config.toml
n_layer = 13
d_model = 224
n_experts = 64
experts_per_token = 6
d_expert = 64
d_shared_expert = 64
activation = "geglu"
moe_layers = [0, 1, 2, 3, 4, 5, 6, 7, 8, 9, 10, 11, 12]
router_score = "softmax"
normalize_top_k = false
routed_scale = 2.6
balance_loss = 0.00691
balance_bias = false
router_z_loss = 0.001
init_std_router = 0.0141
lr_router = 0.00121
vocab_size = 4096
norm = "rmsnorm"
norm_eps = 1e-06
tie_embeddings = true
optimizer = "soap_variant"
lr = 0.00386
beta1 = 0.95
beta2 = 0.98
batch_tokens = [32768, 65536, 131072]
seq_len = 256
train_tokens = 407200000
steps = 5289
dataset = "wikipedia_en"
Below are experts of layer 5 (counted from 0) of a mixture-of-experts language model. Rows are named router (the router's row for the expert), gate (a neuron's input weights, with its number), up (a neuron's input weights, with its number) and show model dimensions 0-223. Each number is 50 + 15 x the weight over its row's rms, rounded and kept within 0 to 99.
After each expert's rows: a language model's description of what the expert responds to. This comes from a sample of Wikipedia text that the model never trained on.

# expert 33
router:79 35 46 64 61 36 55 53 52 66 62 55 51 51 35 26 41 73 43 18 62 37 84 61 44 45 36 43 01 36 71 37 45 60 32 52 46 56 67 19 30 54 36 38 65 58 73 74 54 15 67 69 63 58 47 43 56 26 40 64 50 47 36 49 59 61 61 41 42 54 69 48 54 29 51 40 41 27 67 49 34 32 48 38 48 57 46 41 31 32 20 17 44 57 50 51 33 51 28 75 45 65 53 48 69 56 67 51 46 48 60 51 68 54 47 53 67 64 35 41 21 50 77 69 14 38 52 59 57 75 26 26 43 78 42 63 54 90 33 25 37 52 58 55 69 39 35 34 27 45 44 57 50 17 32 62 40 45 44 46 85 33 53 53 37 63 54 28 39 63 34 51 57 61 54 23 54 51 33 37 44 47 48 58 40 50 57 39 57 51 42 46 48 65 59 32 62 29 61 48 50 70 39 49 41 42 53 67 50 17 34 57 60 63 40 41 38 12 60 56 39 69 58 41
gate1:40 61 47 59 43 37 55 82 45 65 60 38 24 37 45 23 49 50 42 55 40 54 63 65 33 38 28 46 31 52 49 44 59 56 37 75 57 39 42 46 07 45 18 57 43 94 50 75 51 39 48 46 45 27 39 42 63 41 56 34 45 61 22 48 35 37 67 67 19 60 30 47 66 41 57 35 56 43 48 39 40 54 57 38 30 32 48 47 48 37 76 30 44 66 53 41 18 88 25 65 21 60 51 53 53 28 40 36 47 56 65 59 55 64 66 48 21 67 63 55 54 64 43 63 58 60 35 68 70 37 54 56 27 58 19 49 55 63 54 22 52 64 61 57 38 51 34 47 54 54 67 54 29 58 52 76 35 46 35 57 44 72 58 41 47 39 67 47 23 33 41 55 61 33 36 37 48 53 59 43 42 08 43 33 42 49 61 57 55 18 26 33 49 45 59 51 44 74 45 41 59 23 62 81 55 43 21 57 32 46 54 69 55 70 69 82 28 50 22 54 69 45 51 54
up1:56 48 65 62 71 58 34 39 58 58 77 61 02 38 22 75 16 50 52 53 75 44 65 58 42 40 45 50 56 43 96 49 63 49 57 51 45 43 40 42 46 59 33 46 53 62 66 66 16 38 57 51 69 27 74 52 15 42 69 50 54 74 71 44 38 46 57 40 44 79 51 62 19 54 43 52 67 33 63 52 53 42 45 51 42 14 60 44 56 50 28 63 49 32 72 84 58 44 40 87 20 60 57 33 63 35 61 57 75 51 46 42 71 25 59 56 38 37 47 60 34 43 35 67 42 36 33 55 47 47 36 28 65 59 47 72 51 40 27 37 64 52 48 46 53 40 77 64 47 45 25 35 58 61 56 68 62 42 29 62 36 58 38 35 50 47 25 56 43 48 40 52 49 80 34 47 35 51 62 18 63 33 68 50 65 61 54 60 46 25 62 54 43 72 58 42 52 61 42 36 31 45 63 14 83 50 54 43 74 32 54 56 40 64 67 55 62 39 63 49 44 37 46 41
gate2:59 57 54 39 59 42 59 30 51 48 55 49 35 40 45 47 39 58 44 56 74 41 38 18 51 21 54 23 35 35 50 53 52 46 70 72 69 42 47 50 64 45 47 57 56 26 65 39 56 49 56 42 54 46 59 68 47 20 38 27 62 52 46 48 26 55 06 48 29 24 36 58 65 65 54 46 55 46 59 48 55 44 55 53 64 30 52 53 33 45 38 32 21 61 68 36 19 55 43 57 43 36 44 85 74 71 28 67 45 42 33 45 57 51 34 47 23 75 65 40 74 35 51 63 35 48 52 16 58 94 60 32 42 43 33 59 55 35 70 31 27 75 62 46 33 47 38 43 40 27 41 54 63 33 37 64 34 50 31 39 57 19 31 43 62 77 58 69 52 54 75 45 48 70 53 48 26 55 45 38 43 56 70 62 65 54 66 41 50 43 62 71 46 55 51 45 52 73 50 75 49 23 57 89 44 51 54 56 54 70 31 89 49 46 63 33 44 26 37 22 38 51 34 27
up2:19 70 57 81 63 48 27 07 44 59 49 42 30 57 36 71 45 35 49 62 42 72 50 55 41 51 32 62 55 62 40 63 75 55 26 50 75 58 56 50 56 28 47 50 65 29 60 74 51 39 92 59 65 77 64 56 50 73 64 64 52 40 60 61 67 32 45 43 54 72 79 53 25 62 82 51 55 60 30 65 58 65 61 64 59 63 51 25 34 56 44 23 50 38 77 54 44 58 39 45 41 35 57 24 34 76 57 67 48 50 50 64 48 59 46 64 39 39 51 29 24 46 51 64 34 47 54 61 48 31 49 37 28 18 55 63 51 48 18 29 68 68 23 73 40 37 75 45 41 43 43 44 43 45 49 57 61 66 47 62 51 55 56 43 29 56 61 65 27 64 62 61 65 58 69 47 49 29 58 69 59 50 91 77 37 51 72 17 67 51 55 52 39 91 77 70 49 57 63 57 35 41 57 40 54 57 50 41 44 66 76 65 40 40 59 51 59 50 45 55 56 51 58 39
What it handles: Quotes, table headers, middles. Quotation marks, closing brackets, and table header words like Date and Total, plus middle word pieces such as Am|ate|ur and Al|ive.

# expert 3
router:65 17 57 54 64 26 45 47 31 61 49 65 50 41 59 25 50 87 20 16 62 45 50 71 66 41 24 43 29 43 56 27 46 60 28 44 54 37 48 37 39 54 20 45 37 91 77 53 40 40 64 10 74 52 24 24 56 39 21 60 62 51 58 69 66 61 43 44 33 30 69 35 57 59 40 45 53 24 77 46 65 35 33 41 39 63 43 41 59 38 39 31 53 33 58 55 52 87 35 76 40 56 50 54 83 50 33 37 37 37 63 45 78 75 36 68 70 69 52 41 37 66 68 42 46 37 49 47 83 68 44 47 47 55 41 29 39 68 41 50 28 31 45 42 39 36 48 43 30 34 46 49 49 26 58 63 20 52 42 43 74 41 65 67 44 41 40 41 55 73 44 85 40 66 56 55 56 43 60 38 50 34 59 54 70 47 44 36 45 60 49 61 67 58 43 68 51 57 77 35 62 60 57 47 51 57 60 69 44 35 48 64 39 56 53 49 56 42 59 77 46 61 67 48
gate1:49 64 64 62 35 61 71 50 31 56 51 53 45 42 48 49 57 66 67 39 48 41 76 37 52 06 44 33 79 56 52 43 41 32 57 68 46 33 58 76 46 72 67 41 34 62 44 44 41 59 60 36 53 53 61 66 34 43 53 51 46 66 49 51 34 46 53 33 82 74 39 49 46 37 64 58 86 44 49 76 42 36 50 24 48 59 54 32 40 37 46 42 65 30 42 65 54 69 49 43 37 51 50 46 16 25 70 50 56 25 48 56 66 44 83 44 56 79 60 50 37 39 43 51 50 42 82 44 69 37 67 59 55 48 34 61 61 59 42 23 61 65 51 51 80 48 50 53 80 62 74 53 61 56 44 25 40 51 69 54 35 49 47 64 42 49 29 74 63 84 93 67 38 48 28 67 39 23 61 42 47 58 56 44 63 28 59 58 51 92 56 51 53 31 49 78 62 69 65 36 64 41 61 70 35 44 59 72 18 66 20 56 62 46 37 63 35 33 39 53 47 66 42 76
up1:58 35 32 53 28 68 19 59 38 28 56 72 78 70 65 34 45 26 43 54 51 77 37 71 52 33 55 34 34 25 56 62 65 49 46 47 70 51 54 66 36 33 10 25 57 24 63 64 56 47 63 67 63 37 58 58 51 43 48 72 55 46 30 62 27 51 56 46 59 31 43 33 79 70 57 34 69 45 37 56 51 91 50 75 48 20 42 40 75 47 57 30 64 51 47 41 77 50 30 49 45 71 29 56 71 23 69 26 39 51 42 33 84 39 56 52 43 74 46 53 31 78 64 46 26 47 52 66 54 68 69 63 57 49 73 39 37 59 45 43 51 51 62 74 44 21 55 53 35 61 78 54 52 71 50 39 26 52 54 45 55 32 67 55 56 86 65 42 30 23 66 49 49 23 57 46 71 32 44 51 44 55 39 63 39 37 59 54 60 25 46 48 75 48 49 25 42 51 60 58 45 34 78 42 60 72 28 51 47 51 51 46 48 43 32 68 70 55 54 42 44 50 50 34
gate2:26 24 44 40 73 59 72 49 18 77 54 62 70 59 73 51 42 67 23 47 54 56 65 52 15 35 59 62 44 57 71 51 52 55 69 24 60 57 37 51 40 56 54 43 43 25 59 42 39 17 70 45 55 28 46 58 35 69 60 43 58 48 19 70 50 46 87 54 47 59 51 31 33 68 59 67 52 56 36 26 15 55 42 63 64 50 65 58 50 38 56 56 34 33 62 43 62 55 23 45 45 50 38 51 48 35 39 44 49 35 57 68 67 61 21 73 54 67 58 39 36 41 37 70 56 77 46 35 45 46 55 45 50 85 44 49 61 63 34 75 60 40 55 65 42 80 79 59 47 45 67 56 50 78 47 60 31 47 59 36 59 31 43 62 35 35 53 33 28 44 67 59 58 40 67 43 35 77 74 57 70 46 68 22 63 50 49 46 50 54 50 53 38 45 30 59 38 54 72 57 46 32 76 64 46 45 76 34 38 73 62 45 25 71 53 37 24 19 45 65 46 26 75 44
up2:38 71 51 42 32 45 40 51 57 68 19 76 63 80 43 18 47 61 43 57 57 31 38 39 31 63 46 14 53 44 63 44 57 28 54 35 66 45 52 59 63 26 44 78 69 48 35 40 50 43 42 66 55 39 48 30 43 62 49 61 58 74 46 52 28 59 38 70 41 50 55 45 52 31 53 60 83 55 47 15 49 74 88 56 62 49 49 53 50 41 27 50 60 46 33 36 29 34 68 46 40 33 44 55 49 39 71 33 40 73 32 29 40 60 37 39 51 41 43 58 38 12 39 32 51 52 66 35 34 67 23 49 64 84 24 37 48 80 49 44 36 20 62 57 32 53 25 32 43 53 36 62 57 33 44 29 45 52 34 32 26 37 96 50 68 52 35 24 40 77 43 64 50 52 61 59 35 62 54 43 66 45 42 59 60 63 65 41 32 49 67 64 64 28 62 41 21 27 54 72 56 47 29 37 57 36 60 73 84 57 40 58 40 51 47 49 57 53 54 46 50 52 42 51
What it handles: Opening parentheses, separators. Punctuation that opens or divides fields, mostly opening parentheses after names, plus semicolons, table pipes, colons and slashes, as in (Warren, 09/27.

# expert 29
router:61 33 78 63 51 48 39 30 12 64 37 54 08 53 39 57 48 56 33 29 72 39 69 50 39 53 38 56 38 36 55 47 39 54 13 17 56 31 49 45 62 61 33 42 78 51 71 45 45 49 45 36 65 56 31 37 67 43 64 58 47 36 30 61 41 85 37 72 45 30 44 53 32 32 32 28 62 52 53 56 35 56 42 52 52 48 54 55 44 37 48 44 38 38 57 52 32 78 38 61 17 70 59 77 41 76 46 43 29 38 57 65 61 77 24 55 46 94 61 52 40 52 52 44 41 55 45 36 86 58 31 46 72 56 28 29 60 64 47 41 37 58 39 13 68 44 72 37 31 21 73 54 64 33 27 48 46 72 52 57 53 60 49 68 52 39 49 31 47 56 42 47 54 66 38 44 76 37 55 41 37 85 63 51 54 55 42 56 58 50 20 53 59 78 76 44 46 51 72 39 54 67 58 61 52 40 35 55 66 45 49 61 47 77 62 68 51 44 49 73 49 43 70 49
gate0:61 58 41 48 50 06 60 47 47 33 35 60 64 60 52 67 46 43 34 56 62 40 69 64 45 45 45 07 69 14 59 58 59 38 69 52 43 49 58 38 44 41 43 49 50 17 54 97 33 20 50 37 66 52 43 57 50 64 38 45 62 43 59 55 47 71 66 49 32 39 47 50 53 71 39 36 80 64 29 61 40 53 65 40 36 51 43 52 10 64 64 62 78 40 40 35 51 60 58 45 60 67 79 67 60 58 37 51 59 48 47 44 46 57 54 32 47 83 70 37 65 57 62 67 46 38 57 52 46 43 56 83 39 56 38 45 41 39 44 50 48 75 40 12 61 64 27 35 48 53 56 64 60 32 53 82 43 41 40 48 53 72 70 45 52 23 51 54 48 68 62 68 55 44 41 24 70 50 56 41 32 17 48 49 40 61 29 56 50 36 42 51 53 13 56 36 32 60 44 50 38 30 62 37 68 20 38 51 73 43 70 52 68 68 39 75 78 47 53 69 59 70 31 24
up0:74 42 57 43 42 60 58 52 49 30 87 49 76 76 64 25 36 56 45 50 35 47 38 32 61 36 38 28 45 64 44 17 49 37 45 52 34 19 58 49 46 60 59 52 56 19 29 41 66 63 45 43 79 70 48 34 45 75 15 46 43 42 46 36 87 30 58 56 39 31 44 44 34 40 67 54 24 92 55 46 36 41 60 53 40 46 61 34 59 65 43 50 49 43 36 56 51 53 33 35 51 68 23 49 45 48 52 51 79 48 77 54 43 62 64 48 06 59 66 49 70 47 40 42 37 58 31 42 33 75 53 35 79 55 44 39 78 59 54 63 57 48 66 70 58 51 51 71 56 52 49 46 80 54 31 58 41 30 71 56 34 34 50 64 65 86 69 64 56 67 52 50 60 30 59 60 39 50 88 55 31 63 44 60 43 50 58 71 66 73 45 61 40 28 55 44 55 48 60 37 34 57 75 54 35 43 50 73 50 57 55 52 56 38 83 64 36 59 58 35 18 60 47 72
gate1:57 43 45 58 66 44 21 61 41 72 41 56 41 49 22 50 76 39 42 52 47 26 68 53 46 44 42 50 52 55 10 25 62 46 61 37 27 55 61 33 49 50 40 58 47 67 31 56 71 70 22 69 60 63 46 44 41 32 73 59 76 36 53 53 19 51 60 59 61 38 32 54 68 48 71 55 31 62 44 53 37 43 50 46 25 53 54 63 36 50 30 62 51 40 36 56 52 44 46 56 51 58 33 55 49 47 40 79 59 58 28 74 42 64 45 42 49 42 37 42 55 70 57 84 52 51 33 74 61 62 55 18 48 54 49 34 56 57 42 52 55 59 34 33 40 57 42 64 47 45 29 37 56 39 63 78 61 45 64 49 66 97 64 51 57 58 32 57 67 73 75 53 15 52 75 55 66 42 73 46 67 85 57 72 46 22 56 43 73 30 40 51 51 37 47 32 55 72 16 30 41 38 50 27 37 58 45 15 38 35 38 52 62 14 20 65 23 35 64 50 50 64 65 43
up1:39 29 52 62 54 51 45 56 26 58 48 35 32 67 55 45 64 47 45 56 61 59 38 53 61 52 59 43 34 47 59 50 55 50 49 82 35 40 75 37 33 61 60 80 41 54 50 37 42 71 48 48 47 60 36 41 55 55 48 35 20 76 67 63 78 51 39 47 48 69 20 55 74 71 66 59 43 43 58 43 35 73 40 24 47 58 66 74 58 59 43 64 38 64 44 72 27 45 52 47 45 35 59 60 57 50 54 91 18 64 60 65 72 35 46 45 64 70 63 76 58 53 43 60 60 45 47 07 17 63 49 55 37 53 57 59 49 42 34 42 29 09 78 44 45 33 59 40 20 13 08 78 29 44 76 35 58 64 22 24 75 54 50 27 49 38 73 46 80 52 40 39 36 44 74 55 41 58 51 42 59 80 59 49 40 46 66 62 57 27 39 33 45 51 59 43 39 36 55 52 56 43 45 43 48 67 46 20 52 57 57 66 45 50 44 48 45 58 53 24 45 60 40 37
What it handles: Short lowercase word starts. One- or two-letter word-opening pieces like m, p, r, h, b, plus the piece after them, as in m-ig-ration, m-orn-ing, par-ade.

# expert 44
router:72 31 70 52 61 48 53 38 30 60 81 63 45 56 43 52 51 47 47 43 81 53 44 63 40 26 37 53 45 36 75 24 49 75 15 39 43 49 59 47 73 56 47 34 48 61 48 26 48 67 62 59 46 68 43 30 40 40 51 36 61 40 51 47 67 59 59 43 49 47 64 58 49 47 44 50 33 36 54 71 67 67 34 38 59 56 34 25 34 49 32 35 39 21 40 34 42 58 34 82 18 43 70 50 57 53 47 31 50 39 62 54 62 79 45 74 50 78 35 38 37 62 86 31 33 28 45 55 50 51 40 50 64 63 32 39 40 61 34 55 45 19 35 48 49 32 23 59 35 52 63 66 43 49 35 77 39 52 75 38 61 33 56 59 23 57 53 29 43 47 36 57 65 59 34 73 74 45 42 50 38 58 58 33 48 47 51 52 68 74 59 28 69 89 58 58 47 47 69 44 50 75 64 32 22 62 59 78 53 54 75 51 50 47 43 68 71 40 89 61 63 87 69 65
gate0:37 25 62 14 37 38 38 62 40 66 40 60 49 76 64 45 46 51 63 61 51 57 57 27 58 66 70 35 37 20 58 26 50 39 31 57 50 34 41 61 14 36 49 62 54 54 59 77 70 66 49 40 46 50 64 90 46 59 51 59 82 68 44 74 37 37 48 37 28 62 50 73 45 51 43 55 23 42 23 41 69 56 34 51 46 48 29 44 38 62 72 42 44 62 47 51 37 17 38 41 66 42 51 54 50 55 26 42 50 57 46 84 76 39 52 67 44 67 41 45 65 71 53 69 75 40 56 51 39 46 58 93 47 46 70 41 37 50 46 49 63 43 30 70 52 57 56 50 63 56 28 34 58 56 37 53 61 46 48 34 52 44 42 71 42 44 62 26 64 75 44 51 23 26 31 51 51 15 65 37 35 80 68 43 29 48 31 70 31 49 52 52 49 47 84 48 54 29 63 61 56 42 59 73 39 54 59 67 39 44 47 94 25 65 29 70 39 43 41 53 53 36 68 43
up0:14 75 54 53 69 57 33 40 47 41 52 30 76 63 25 61 58 29 47 41 42 52 31 75 45 62 43 49 19 53 31 66 52 45 27 44 79 53 38 23 66 54 63 50 53 58 49 45 37 53 58 69 74 57 19 40 40 71 65 37 70 36 84 39 44 44 46 25 64 36 82 47 33 41 69 51 66 33 55 62 39 60 44 46 67 80 72 52 30 69 79 54 38 57 35 68 43 80 55 55 64 73 67 39 30 53 59 50 43 69 32 28 44 46 55 62 68 51 52 42 61 41 49 54 40 00 65 50 51 63 34 39 70 60 51 47 56 56 48 64 65 60 61 71 44 63 59 56 72 62 52 27 55 30 42 67 49 71 56 42 53 58 59 65 82 76 64 50 59 42 51 47 65 51 60 44 36 57 65 28 56 53 50 45 68 32 45 25 63 65 73 60 43 43 70 68 51 38 30 87 54 52 57 62 58 58 65 61 83 92 45 54 42 56 53 41 41 48 42 55 66 57 43 66
gate1:28 42 38 68 42 43 83 54 36 55 63 46 42 37 27 30 62 44 60 79 59 67 36 60 44 55 55 94 53 61 26 64 51 41 37 54 64 44 57 55 78 55 45 47 40 47 71 66 43 54 50 29 42 61 56 27 29 50 45 39 38 29 56 56 62 63 71 50 58 84 34 42 60 46 40 66 51 18 65 64 56 57 61 44 21 68 70 51 50 77 36 58 81 35 49 62 29 55 67 54 46 48 52 72 29 41 62 48 78 15 69 37 27 71 52 45 10 39 25 58 53 45 44 41 59 44 53 41 48 43 45 97 39 45 60 59 53 21 40 52 66 54 51 46 62 70 41 40 58 30 66 33 48 41 32 73 48 47 49 46 50 18 25 48 58 45 47 42 38 62 47 26 27 66 41 37 65 56 49 67 22 48 29 73 44 65 31 49 55 55 61 31 76 60 62 52 58 54 58 48 16 45 49 59 51 46 23 40 19 53 54 62 57 47 45 52 67 40 71 56 35 56 19 67
up1:37 71 43 44 50 47 43 87 66 37 88 41 72 49 28 48 60 47 76 71 29 37 28 71 59 44 62 31 10 30 40 44 49 47 65 58 54 16 54 69 66 41 73 35 46 59 70 43 53 60 45 60 49 39 46 70 46 29 44 54 36 50 77 44 48 53 81 68 39 38 49 65 35 39 64 75 52 43 51 52 48 57 71 65 60 53 15 39 60 59 39 54 33 67 49 52 15 59 51 30 46 45 44 66 46 64 49 23 46 63 33 52 51 78 52 47 48 12 35 50 27 53 34 36 47 47 49 56 27 60 24 30 74 80 42 39 61 42 56 73 72 63 47 62 73 33 50 37 50 69 68 35 18 71 34 47 48 35 54 60 57 61 16 45 32 41 60 26 35 66 73 69 48 57 81 46 59 66 66 49 36 51 45 42 47 70 39 65 53 59 67 48 72 36 42 51 51 55 50 41 46 41 66 49 50 56 44 51 50 73 42 65 59 38 68 32 50 39 30 60 64 62 79 26
What it handles: Roles and personal names. Job titles, family roles and first names in credits and biographies, such as drummer, chairman, editor, actress, President, brother, David.

# expert 1
router:77 20 50 61 49 33 49 42 36 63 50 44 17 72 46 62 53 44 24 37 72 58 68 58 46 52 49 50 23 24 59 41 36 56 26 37 73 29 59 58 51 44 42 15 47 67 53 41 45 47 50 36 49 67 34 40 72 52 53 65 46 32 51 70 54 74 53 57 37 17 35 50 34 55 32 42 68 37 67 57 78 50 35 54 54 58 39 39 55 20 35 42 60 65 72 49 31 66 43 63 35 76 65 53 46 44 44 21 41 48 67 49 70 53 32 47 33 52 63 45 36 58 67 47 50 52 45 07 96 47 50 49 57 55 50 39 50 53 53 29 35 51 59 44 44 46 45 58 39 49 70 62 71 22 34 69 46 75 56 32 50 44 63 77 43 32 40 43 35 48 44 40 64 80 19 57 44 37 65 46 30 41 71 31 67 44 45 47 65 57 27 37 74 64 50 43 53 56 45 34 83 82 62 37 38 77 36 50 55 45 43 72 72 63 53 64 66 52 63 87 78 59 57 36
gate1:29 41 45 30 64 55 64 57 41 95 71 66 46 84 51 40 29 45 54 26 54 56 70 29 62 61 55 72 66 25 25 61 60 71 55 20 52 58 59 34 40 77 52 34 57 54 39 60 57 46 37 55 38 55 42 34 60 40 40 41 51 54 68 24 53 48 37 49 42 39 53 47 47 52 44 77 69 61 61 70 73 49 75 58 43 46 40 45 62 59 28 31 58 54 52 27 54 70 36 24 43 66 31 66 53 44 73 52 46 20 46 32 63 38 31 42 48 59 67 67 37 70 63 51 24 39 26 73 51 70 79 44 79 45 39 65 55 34 57 58 38 44 62 57 56 83 56 56 42 65 53 57 71 30 37 57 38 84 44 95 53 41 55 41 38 21 41 50 43 89 64 30 64 61 55 72 28 56 63 65 37 69 32 60 51 46 36 70 63 74 56 60 61 44 60 64 45 32 67 36 44 41 44 66 39 35 45 40 45 39 38 44 46 25 57 57 50 70 75 48 65 38 57 40
up1:39 45 52 54 38 60 65 49 42 34 55 49 54 41 78 59 21 42 34 33 49 61 38 39 49 53 52 71 39 36 61 29 54 69 63 36 49 28 43 42 65 25 62 18 62 77 56 57 57 60 84 54 43 55 63 51 32 60 51 49 43 34 38 65 50 37 43 73 67 59 56 64 39 50 44 59 71 63 36 43 55 44 64 48 46 56 62 83 35 46 59 27 74 59 33 50 69 33 64 52 38 54 47 61 13 60 64 78 60 00 54 52 29 64 65 40 39 22 48 56 62 51 78 77 20 32 65 43 59 60 51 45 69 56 71 69 55 33 50 34 55 55 32 60 54 61 65 48 69 54 40 27 45 53 53 71 00 51 60 37 50 28 59 63 41 90 73 50 71 45 44 94 47 62 32 58 59 56 79 84 60 60 43 63 39 64 48 57 69 26 57 39 29 46 38 64 64 39 57 59 60 43 48 39 42 51 37 63 49 46 55 70 36 49 45 64 61 56 41 64 60 58 63 69
gate2:52 47 79 36 54 87 52 35 62 57 60 55 42 61 15 76 51 59 55 47 59 34 54 01 61 90 37 35 51 49 43 44 62 41 55 78 55 26 34 43 47 19 41 55 47 37 80 50 58 36 50 54 88 58 49 52 52 35 49 67 56 56 29 60 44 36 46 50 35 43 51 56 56 72 29 60 71 42 49 86 59 34 51 37 65 44 44 54 37 57 55 57 40 54 63 34 63 48 50 62 36 63 44 45 57 63 76 43 64 61 39 34 27 51 16 71 50 61 52 39 43 58 71 65 67 44 83 64 52 75 46 54 54 29 58 47 19 78 71 50 42 59 46 88 50 69 60 24 38 47 74 56 50 44 53 65 57 31 13 58 40 56 54 45 49 54 67 44 62 56 51 30 61 66 73 68 30 51 48 53 36 24 57 64 55 50 58 65 42 49 25 73 35 74 48 72 38 72 54 41 72 65 48 57 49 34 45 63 52 43 53 32 70 92 50 42 51 50 53 68 61 48 64 32
up2:38 47 39 71 66 58 59 53 64 47 28 64 32 44 53 19 34 64 59 35 30 39 22 71 59 49 39 80 46 70 61 49 36 72 27 65 57 45 68 37 35 37 44 51 44 66 65 50 48 58 36 71 36 49 77 57 34 45 47 30 32 63 47 58 48 64 65 47 57 68 53 53 31 42 37 39 35 58 56 68 48 55 41 52 50 32 35 41 48 33 49 34 55 73 51 44 42 55 55 66 45 42 48 51 41 44 52 65 74 63 85 63 76 37 64 36 56 47 48 50 80 33 51 24 75 57 42 67 63 81 59 38 70 49 67 55 25 54 54 42 67 76 32 12 40 47 38 71 72 25 70 63 38 49 39 32 55 78 88 62 79 44 38 43 44 39 39 52 57 38 39 78 45 57 66 49 42 59 51 53 44 67 56 44 36 82 46 43 33 52 59 37 58 60 19 47 48 45 44 52 45 16 69 97 55 25 46 37 45 50 30 42 69 41 75 40 58 60 65 29 72 73 59 35
What it handles: Word-initial letter pieces. First one- or two-letter piece of a word after a space, often following the or New, such as n in nobility, T in Times, re.

# expert 27
router:57 36 52 70 68 46 47 19 37 56 54 39 31 88 20 52 45 72 27 37 64 46 42 53 47 43 47 54 31 32 52 41 28 66 58 27 55 39 71 64 69 54 22 42 65 59 64 28 47 34 49 63 60 41 37 35 60 45 58 38 74 42 25 61 39 62 46 51 56 49 53 43 27 34 36 48 49 34 62 77 70 59 55 36 29 66 33 45 27 34 36 61 60 33 58 42 31 65 29 66 32 63 72 75 52 50 54 50 33 34 46 58 58 61 30 55 52 29 65 41 46 56 67 53 35 62 49 33 81 46 38 37 53 87 38 44 56 62 49 60 41 33 65 47 54 32 44 46 51 52 72 51 51 39 26 55 28 72 63 30 75 33 60 65 38 64 34 15 34 40 32 52 59 60 28 56 58 48 56 37 44 45 57 35 59 32 59 38 58 62 52 37 66 60 93 49 88 59 62 29 43 81 55 50 24 51 41 66 55 40 85 77 31 55 41 79 64 21 54 49 46 44 64 42
gate0:60 35 04 34 51 65 41 54 48 53 67 60 77 55 72 62 41 54 39 65 36 38 61 62 46 45 48 39 32 48 53 56 69 53 44 39 57 57 36 35 73 44 46 45 62 50 39 51 57 65 50 38 16 19 45 79 54 48 22 40 52 46 69 40 37 57 38 27 71 35 47 40 51 76 43 13 39 75 48 31 33 71 49 69 55 61 37 21 53 41 47 71 68 52 46 40 32 46 12 48 67 43 33 95 59 45 42 58 72 91 41 54 66 68 46 46 57 35 86 61 75 51 58 51 66 27 49 56 55 40 78 50 47 53 38 51 43 56 50 57 49 58 37 42 72 40 45 61 41 54 43 56 60 51 59 70 41 64 56 62 32 58 84 55 36 34 56 35 40 66 37 62 14 67 15 46 53 66 25 70 56 50 86 52 41 41 62 38 60 53 59 61 56 42 30 69 22 42 66 54 46 48 56 76 56 48 43 15 70 51 69 57 55 70 42 57 56 48 34 54 58 59 42 41
up0:51 45 35 61 50 48 51 57 56 60 37 53 52 23 27 38 64 67 68 61 39 50 41 47 51 68 65 32 42 67 60 70 49 42 58 47 68 58 56 87 58 85 48 34 56 52 48 55 60 60 50 69 30 67 49 47 41 41 63 49 76 63 82 68 56 77 22 55 72 50 61 58 39 65 82 68 45 64 42 37 48 30 27 48 37 17 83 29 47 49 53 45 51 40 45 75 64 64 57 34 53 81 50 42 49 58 67 21 37 38 64 48 68 50 50 49 59 53 00 35 57 19 45 40 79 61 47 59 72 48 62 45 43 29 56 53 54 49 67 31 42 64 38 62 48 33 69 35 32 80 70 53 60 43 58 53 34 52 42 22 43 57 24 40 60 59 16 39 30 41 33 58 44 44 20 42 61 59 76 47 62 56 73 56 63 37 58 16 57 49 63 68 55 60 63 72 44 55 53 57 55 40 31 50 49 35 44 34 41 78 44 48 31 43 35 72 45 63 34 69 31 53 59 71
gate1:65 39 46 63 61 34 45 52 53 53 56 44 84 84 55 69 51 28 46 43 52 54 64 71 44 60 59 65 52 64 31 13 47 59 45 26 55 53 58 88 49 52 41 59 64 64 40 36 36 63 33 49 53 30 47 43 51 36 30 29 60 40 16 62 48 53 67 34 56 47 67 44 28 51 58 22 29 26 30 42 64 59 32 51 30 61 23 53 51 55 67 52 52 64 38 29 32 67 96 36 50 51 37 51 41 48 78 27 55 66 70 45 46 65 52 67 44 61 54 56 36 63 45 81 46 50 67 55 54 49 57 56 44 73 56 40 41 89 69 40 50 35 52 56 82 50 21 51 35 81 50 53 46 34 71 50 25 56 38 56 51 51 70 59 46 65 48 46 68 54 38 45 50 77 46 50 41 74 59 40 36 37 55 41 41 38 38 56 60 57 78 32 68 58 60 39 27 62 30 38 30 86 62 69 51 26 69 70 44 33 72 51 62 46 27 80 19 42 70 61 46 54 55 60
up1:66 49 32 72 60 58 69 50 50 66 53 38 51 45 64 58 54 59 47 69 58 52 67 60 54 25 67 47 52 73 53 03 54 62 36 52 60 61 50 67 82 53 45 56 58 53 46 53 47 81 57 58 40 68 51 54 50 60 52 02 39 60 29 44 62 44 44 49 64 70 28 60 51 53 38 38 39 85 55 15 69 39 70 28 70 39 44 45 61 67 26 45 48 61 54 45 44 63 61 43 66 51 41 56 50 84 27 43 39 61 53 36 42 35 29 48 49 49 48 50 58 43 51 57 44 55 84 53 30 58 59 30 56 91 56 71 51 49 40 84 36 72 92 76 56 27 20 42 39 44 44 54 42 53 45 52 71 23 53 47 48 46 47 36 43 46 72 50 48 49 64 33 57 63 18 59 84 21 31 66 29 61 37 23 37 65 36 31 68 53 32 34 54 66 44 59 31 43 50 51 31 36 61 60 38 37 77 48 55 20 33 40 39 45 56 56 41 64 39 57 51 32 67 52
What it handles: Sports competition terms. Sports and award words in results tables and season prose, such as Cup, League, title, medal, final, Opponent, eliminated.